From a checkpoint of a small mixture-of-experts model trained on Wikipedia: 4 picks a token.
Below are experts of layer 2 (counted from 0) of a mixture-of-experts language model. Rows are named router (the router's row for the expert) and show model dimensions 0-127. Each number is 500 + 40 x the weight over its row's rms, rounded and kept within 0 to 999. Numbers have three digits each.
Before each expert's rows: "mostly gets" lists some tokens that are sent to it at least half of the time. This comes from a sample of Wikipedia text that the model never trained on.

# expert 9
mostly gets: ".\n\n", "==\n", "==\n\n", " ==\n", "===\n", "===\n\n"
router:486487450518486459514445507481542494522557437476496507465461460452496529493545474533524474495513497522554530572417487516531432503502534482479439443489562486426500524539469485517486464512445562495445461490503508491508439532414459434502494462528479474578515563544573534543510526523476490458406480572496533467473449489474515435457532583542583505500552517461517496587478497496595462458524

# expert 11
mostly gets: " York", " States", "ya", "iv", "na", " Art"
router:425524425465523475448455512468437484499575455494472561498465442487542466494575477520525502484477446512560500507483463512511405504529567553476457499496574438499478461533460518450559497510424497571534544509582450492430490533476462477492493492591482533496529491528545546510481503434536487553469442512420529512537501413525522457484476559547491504502418494458442481534492479506537514470518

# expert 57
mostly gets: "{", " Genus", "idae", "iper", " \\", " Ell"
router:433501489429485426508458499457544472511556491481470539537493451504532464524540505505469436552429468569492549557445534514535454524499547534497501461507515498438551500452488551484456436475462539501505534533479488475495499543397509491497486474477460509526472497494524608538549602488514497495452439498532602440511447473524523499487527579552515492481436493451481520568576444450485467522488

# expert 22
mostly gets: " In", " from", " in", " to", " on", " after"
router:483488504487522476559452530431508421463554432483414495523491441458499499471527535499501504480475483551563524538410530546513471571442527520465485414482495533474483470482496514491546453474490546529502477520515542500481453508464456440418494432557444519587516512505557597572517547490528500527491506519495544484496467446496567405512495526514538534480466510493526471585531466498540578470550

# expert 18
mostly gets: "′", "°", " JPL", " MPC", "°W", " ·"
router:436527471471511436452444498466472499486609453426442570537496431456535523519585514494518462471494467521579486569489533476475445525482511518490505414495535477471529545520542524507483455437459532551508533498565490475483497502408458483487482464500481493543493540471577520542474510502506475493413485536455458455488503369521481496487525520512590490501469488436501526564484449511501474508546

# expert 7
mostly gets: " use", " based", " design", " work", " process", " research"
router:503468435459527454506527520466490522550594453475463482517393467472526523473577536453526475554513445577459557530461494559510468536470574558488485502485514483475427464500469576539434499489432451534489521555533522462505476454453495524507505468533444548554485522484508599537469525535459531559454420497421506481541476464475528490555533569520494508486480486522482497567476456471501507452521

# expert 49
mostly gets: "$", "{", "idae", " species", " structure", "_"
router:433525489402513425518488527457537513547562489430495531524493424468501549500571505471475455577492464548476546551439479532529449500508516511492484495516533489471512507456475558494454486468466508516535543542511511455462457534453540493512521421458467493544471546541481581531534593513458474513460447542488545492503378467471539488482563566529532497433497474464452503548540430455505456513504

# expert 10
mostly gets: "°N", " released", " won", " announced", " published", " opened"
router:488471477478531451535500530499494537457598461486455561490500490527511555498527533487534501513423453563540466535493490482507532487463556550457457483535552548480446474544496461507456475395459510553546492484554517501448446535513469452463537442572500467492527536473508519523530532447545444439462501584425477489505476429565492427486531559491538564535509489508518521545496458481518549465613

# expert 29
mostly gets: " JPL", " %", " Website", " should", " loc", " em"
router:452510472484548454492487464434462513466592458431430490484533503435545498495524539487537476487471438556513489545485517548497534474555536510439465494517498459439457508506483473456509493481445492526525473505566438467473503497375460482506514401521468508541532513451551515519492504479547458467422463591528520475512468405510490464552516525547546564496454555443473487560500504458543511444539

# expert 54
mostly gets: "%", " Boston", " Wilson", " Center", " Regiment", " Conservative"
router:385519434472504499528533521409484479443586519469488533494447442463527555519522560539508501505468459547472549564440465551524473518493511493446503450538496483446469444514517495450529449472465506511532539520547444493432461557439428450512537438482475573527510534489515543538524494472504506515480454525445497520496510427507577475512560553488523539453435518494471530599455533485535501482534

# expert 12
mostly gets: " took", " became", " dep", " take", " exp", " military"
router:509456493424531476505486509457498477440570436476470512484477423486548541468529561533514560531450497509556518510519495545470521546489504521465462474531546528470435451557474531526522493435451499531511534530526523513420505464478493489431528457488428499505540521422546590548487502486437477563504471526408544469531513372452558481494529558465504542521490466531530555567512543478510503471557

# expert 3
mostly gets: " line", " get", " forces", " house", "ants", " rights"
router:480472443417535472531523559465508524503585488462452486542430493471552492472577546499522534543472430540457538561434471545497454492493519575463515470475504526478478458461498538496464487465414478574521554550473566500482533524500480532454493493469438518549532556500492595550556529558447466541486446592499499506559482463470562476467486512514505542488542529498514574528555448506517543487510

# expert 48
mostly gets: " The", "The", " an", " American", " York", " This"
router:455498508439536455484517518474535495498547464502463551549415467473557488445556493565543461516492436587552519522459458511539457529470536556433499450470561470428494489520489512501551479476457516569506543524508441476497484501487450453517494511496445518534537489496513585464495527454551442500485527568487506484500403442492504504474488593541510522540409501437454501531483479491614503523542

# expert 56
mostly gets: "ford", " Smith", " Boston", " London", " Jackson", " Clark"
router:436494457446522473503516515430491484423583521478489555503447492488539514473476524506551510517542450572507550507445445531564517486480533537469484440481535490502460444518414464475548446450477505563521479525535413548487461493459437404503505506535462527553478565511556539521562521490539509548469470495435556512475504412459487457479530565528479532483466578469448515540498469536510511446465

# expert 50
mostly gets: ",", "),", ".,", "\",", "},", " Bell"
router:453489461435486459492469543462544474467582443426470485536492475486542542455506526508476479545523437570506529561488496494524479508469527508480467463464515497444525503478500511491504481444464485574534490518529534492450456524410451416491533434487456562575535522446548612477479549499511453544443486506483514494501477374509509418481523573479549522508479531454448470544519515487537539508546

# expert 28
mostly gets: "==", " of", " Ph", "===", " Mack", " up"
router:469470489470575454577505517414493446472577496464392533536456461418503531461516471468469450549490443534488508537501495524574430517476603540482465461429510458428484469493448473529466470459497522549503488503526512516464443487486435468486504490495488536568498502477527568506494485515522459527471468545456565511546468487484524411505533559501546524501458494505424501574520452516556489474523

# expert 55
mostly gets: " while", " but", " so", "{", " However", " who"
router:396527498461547423546480562470528471557559511483477523520501464456560461460534487479481488524517459562517498529450450528569476544520541472467477515490548521439528475466457564499455512461517541492539512509509518448528494555406494453460464436493457532523539526509464546524531579557449519462435445527493519503526420466502534451555557505560547520455445527501473459573564449448523507507516

# expert 51
mostly gets: "s", " News", " Sports", " Sy", "kins", " Group"
router:451523453460522461494498552443516424438569466441475483537459433496575508441521517537545498516477455587503563565482502539550465512498556526491457463454525486467502464449501497518519450456466497535551523558545505469436466513487462422465531487482457518558517522478538508548475528491503476533466498540492562491522527367497520446471515525477568498457512543429429564520561491475531507510561

# expert 41
mostly gets: " sl", " Succeeded", " Preceded", "″N", "-H", "-P"
router:477489503485533446563506532507512429486535437417457482532497449489548503450537580505546438527463479566478590545446483465558443582486543530456418469471556493446509441457480501533512483457430498522497483548540502501502474466469467456482457460476458513559522514461498502540565559511547482459480458486479556414484492443442563453509556526495556497452479555495466551547491531469515520504485

# expert 63
mostly gets: " England", " States", " America", " Germany", " Star", " Australia"
router:444504485434542475534474511476456476494576515494467544490517487501501493435566511515524468483458431588473551571432488488576478517481545549407505468479524488462469461469454453517522480514492434618525557462514494490497504537492520415435503496516537526542591538553516537486479557523496473496445470561512547496595487447501523469477553505561517469512496526461441494554493469481535508508568

# expert 31
mostly gets: ")\n\n", "\n\n", "–", ";\n\n", "|---|---|---|---|\n", " |\n\n"
router:455495491408508451506498546458540454438593474412455486512418469481551552423541505501524500517490509554518553597487440512522457493466599512478476431446499538449485465516474519536500437458477492543502473504488522502513446507485468424484517429489483469544504553484526519479496542474522474541509459527455501453496478472427454482460517545483531482497464530450430514585533518525555447454548

# expert 32
mostly gets: " $", " “", " deb", " qu", " federal", " refer"
router:506473504486564470544483543465492544471566475472479499484459469441570552495532494536530501486496447546513513520469489575514473571432533542484481449461542522473465454513530519539535512408474452563536511467559459500432464453486471474475498468495471519550499501406570565536459454471503474530477449472452478485444507422482560482446501522510502580498450499423475527570499441482536497518606

# expert 23
mostly gets: " Date", " Preceded", " Coordinates", " MF", " Genus", " ·"
router:482546489477558413507405549476468498439603435458448563523550440481506514499538525506454459528525445536554511586410469535510428479456570528441475478522517474441555462532473513528487449494514485562474537507557498534484516519429420478501548449505480512535510510509516531555577535462558462473539514499489515466548511422520519479506531517555518532493484488454482486538547486495458480534508

# expert 30
mostly gets: " N", "N", " September", " April", " December", " February"
router:435492514443493448524535567478495449458580454395486579525517450465550509473552512534502465513476485516528549554450505525519461545455586542425455460505536475411476486492437470489455536485480508547499481501548491518470465518427502501483547475509465555576501497499526516507440539501531443514466536542448514513481488433526495410460577554503598507504498500494441535555531498524526501493542

# expert 14
mostly gets: "==\n", "===", ".\n\n", "==\n\n", " ==\n", "===\n"
router:491488494498544460522490548467487466488567468447497487505497437518553551435509503485479407510468485559550475525427483515550448484491556506464469476454569528436480535455447515518523469458437529556479480501542485487509484554423450447438581397502430524555495518513555493513526507490510461492462500523426503490486484491510518398499545576523600546528481491441496516557472475469558516485477

# expert 19
mostly gets: " when", " com", " said", " Peak", " Genus", " Coordinates"
router:512517506444557489527484608433515464479574392447450527520458483500499528432518523538474443533478454590539538535427527532486441550440560548461479474418553448466526468465455538526503493464490477532537544551527490508489464513452452445471514442487472539481501538463560520502496500504544489512520534521456543476501459428517526427467499546537530530526476527443449514552474486460531526543541

# expert 21
mostly gets: " Team", " Racing", " Ol", " Motors", " Pet", " Singles"
router:468494485503479444500495534479500497464558447452492549527431481473538460493525522562475482548495515566541551566447489587481562527489563525464481514481468441475462426492444509521526428404512534606500490475556454471465469574458464475452538456510512502514489525456533529527482560496532491521496475519469486544482455419598534459457483566467565480559455458496496553519564491533487513497516

# expert 17
mostly gets: "is", "J", "-D", "-s", " Jo", "-c"
router:422457475444508434520538528420467433456569477488432505477498431481524507460544501503516443499482414563483520573500515468549513475440524521429499458483488461477536433464492498543526444446469497579520483524521496514508474481424455445463536478513515473521482550423494520479454504435550507483519460601519554473561484482488553500519542484552586517461485536448473505549505509537526505464564

# expert 2
mostly gets: " director", " author", " city", "ka", " king", " together"
router:453481435440506428481510616463505521473559454466457488487429485488551544477524544489511499524451438534517504490467462517487498504468512568479508502508554522526490475446507563506447474489419448583529520527520492448450503564473483467471503477542449558561525577476546565577574524555458507562495413579484501474571448465460539508462502553510512506470517533488513537535523486472513522463484

# expert 35
mostly gets: " called", " named", " song", " O", " replaced", " refer"
router:449486496502498415478516560482453451482565458414451477540479449466532506433577550485560455455478468538466565556431484504540471566460503518407441417491522497454528442461471494514512480439440492550493483527547440452479478521464525453465498447528557454519515526479539500492517563550500467474440484533489516521473475457457495441525598497500536490515528518535514454566507519481504529521556

# expert 15
mostly gets: " song", " list", " sound", " Creek", " Rock", " album"
router:441526453493483419546508554420494473493572479447415495508478496467496493519534511546461467508433481572496542571475476519521486518427570527438537487458548457431477513424471489520471457438488500576533548510569526533490480511492520440477498441523499522514545476512485613492512489550506497499482466601507537491523476443484549456424521534474513477506516581428505503533526491504547533502542

# expert 5
mostly gets: " years", "°N", " area", " election", " century", " Location"
router:516539499417519485539462540488548481526578503411438507549456438479491530474592553497509481563466409589492500554467490578521428503527535581473482481479484488490461538500455478514487478449416519516525509559500521464433514530429445526498488460504434537571531528496484549512518569538506492483464462498487464528509431419460509481525524534487600486518479543514493492535522502491515467476537

# expert 40
mostly gets: "oc", " Co", "-S", "sc", " pro", "-G"
router:461560467441510482539574532444542438546586450452413506502418460489521520495516522506518427485522470521482542551475462569562442537465528541462442487477504462463500473554532561484475498467474534535512519540525474445426469494447499481467535500510440554520493542493512596514533514487508480492434468504466476487521476431516580472545518524500541485437436520392466534514483459504491522529549

# expert 47
mostly gets: " and", " his", " the", " also", " their", " her"
router:460496514496520393498512528453510491471567432424471575512452485464493513418532513574500471467492422595510526532485483512476464518439482469425444481454532478426501498432466502460457486440470521529539548502526466499476462521451454493454531450467473533591495530456557518495485525517487499508450452535461523526540513401463507467517539534540531506480482522491438538574541472459558472505541

# expert 16
mostly gets: " King", " El", "',", " Championship", " Cup", " Ret"
router:435512496498510450526486478458515474476558456439458526542484448433562525451535495514512504511486494581561539545478473530487562527472580533467461442567505533446445503496441450515502443434460576535469498463541431462421450565438456432471497473506470456516524511421530534522504538485516489488456523546475485522497472456548509495502607530529562547578474471554511523529479485482534507488516

# expert 34
mostly gets: ")\n", "\n", " /", ";\n", "/", "\"\n"
router:494548485440547434482515517475507443447584457420410493464486431481539542457518510573481464515483497583481522561455542540499496477464553520510492497510467438482525480453464521523517473487521498547545517511533507513539439542415432451516565432481524473522508553489534562554470509520511513465488473560512503493575504476474485408475513554556592458519506557419488529515510501441529499533503

# expert 38
mostly gets: " University", ".S", " Ed", " Charles", " $", " National"
router:531518470449530450562539520453525481434579450466470468521495511458500529491508510552503502508521470567504573543461529539559462542520582526478486431456559481525486440497533515511517498413512485556533511504573546453460499464487492498520482456493516524570497477488578592521500474443519522498467447497465512463456480430466588485464487540484502562438467536401464498537503445527530423480553

# expert 26
mostly gets: "″W", "-s", "″E", "′N", " (\"", " Pan"
router:485502534453552429522466489434521445463553430418446536519480463517534541459496549512474485545533467609533562520428480499497505518477566579486488423490509482432521503507459513556540438415535497551484531502534471486467441533421464467504512452459445503478479482499519550532481530493534468554511536502484505482511508472499544472451486542487523529451474531420405551539497504476453495582482

# expert 36
mostly gets: " un", " bl", " del", " \"", " '", " sl"
router:451430468490512404522479548451448495470565474450453531518501461483577479440510538485536529494472525554473539541466480523519466509477548542495448473491561539518543503520519532550461479484477529546539565486547547476492516473510482496423462485519480554527562506485501588521489557587424532496420453518529519472568488482431534403430545506502484489521454541480480558517523510455552497484580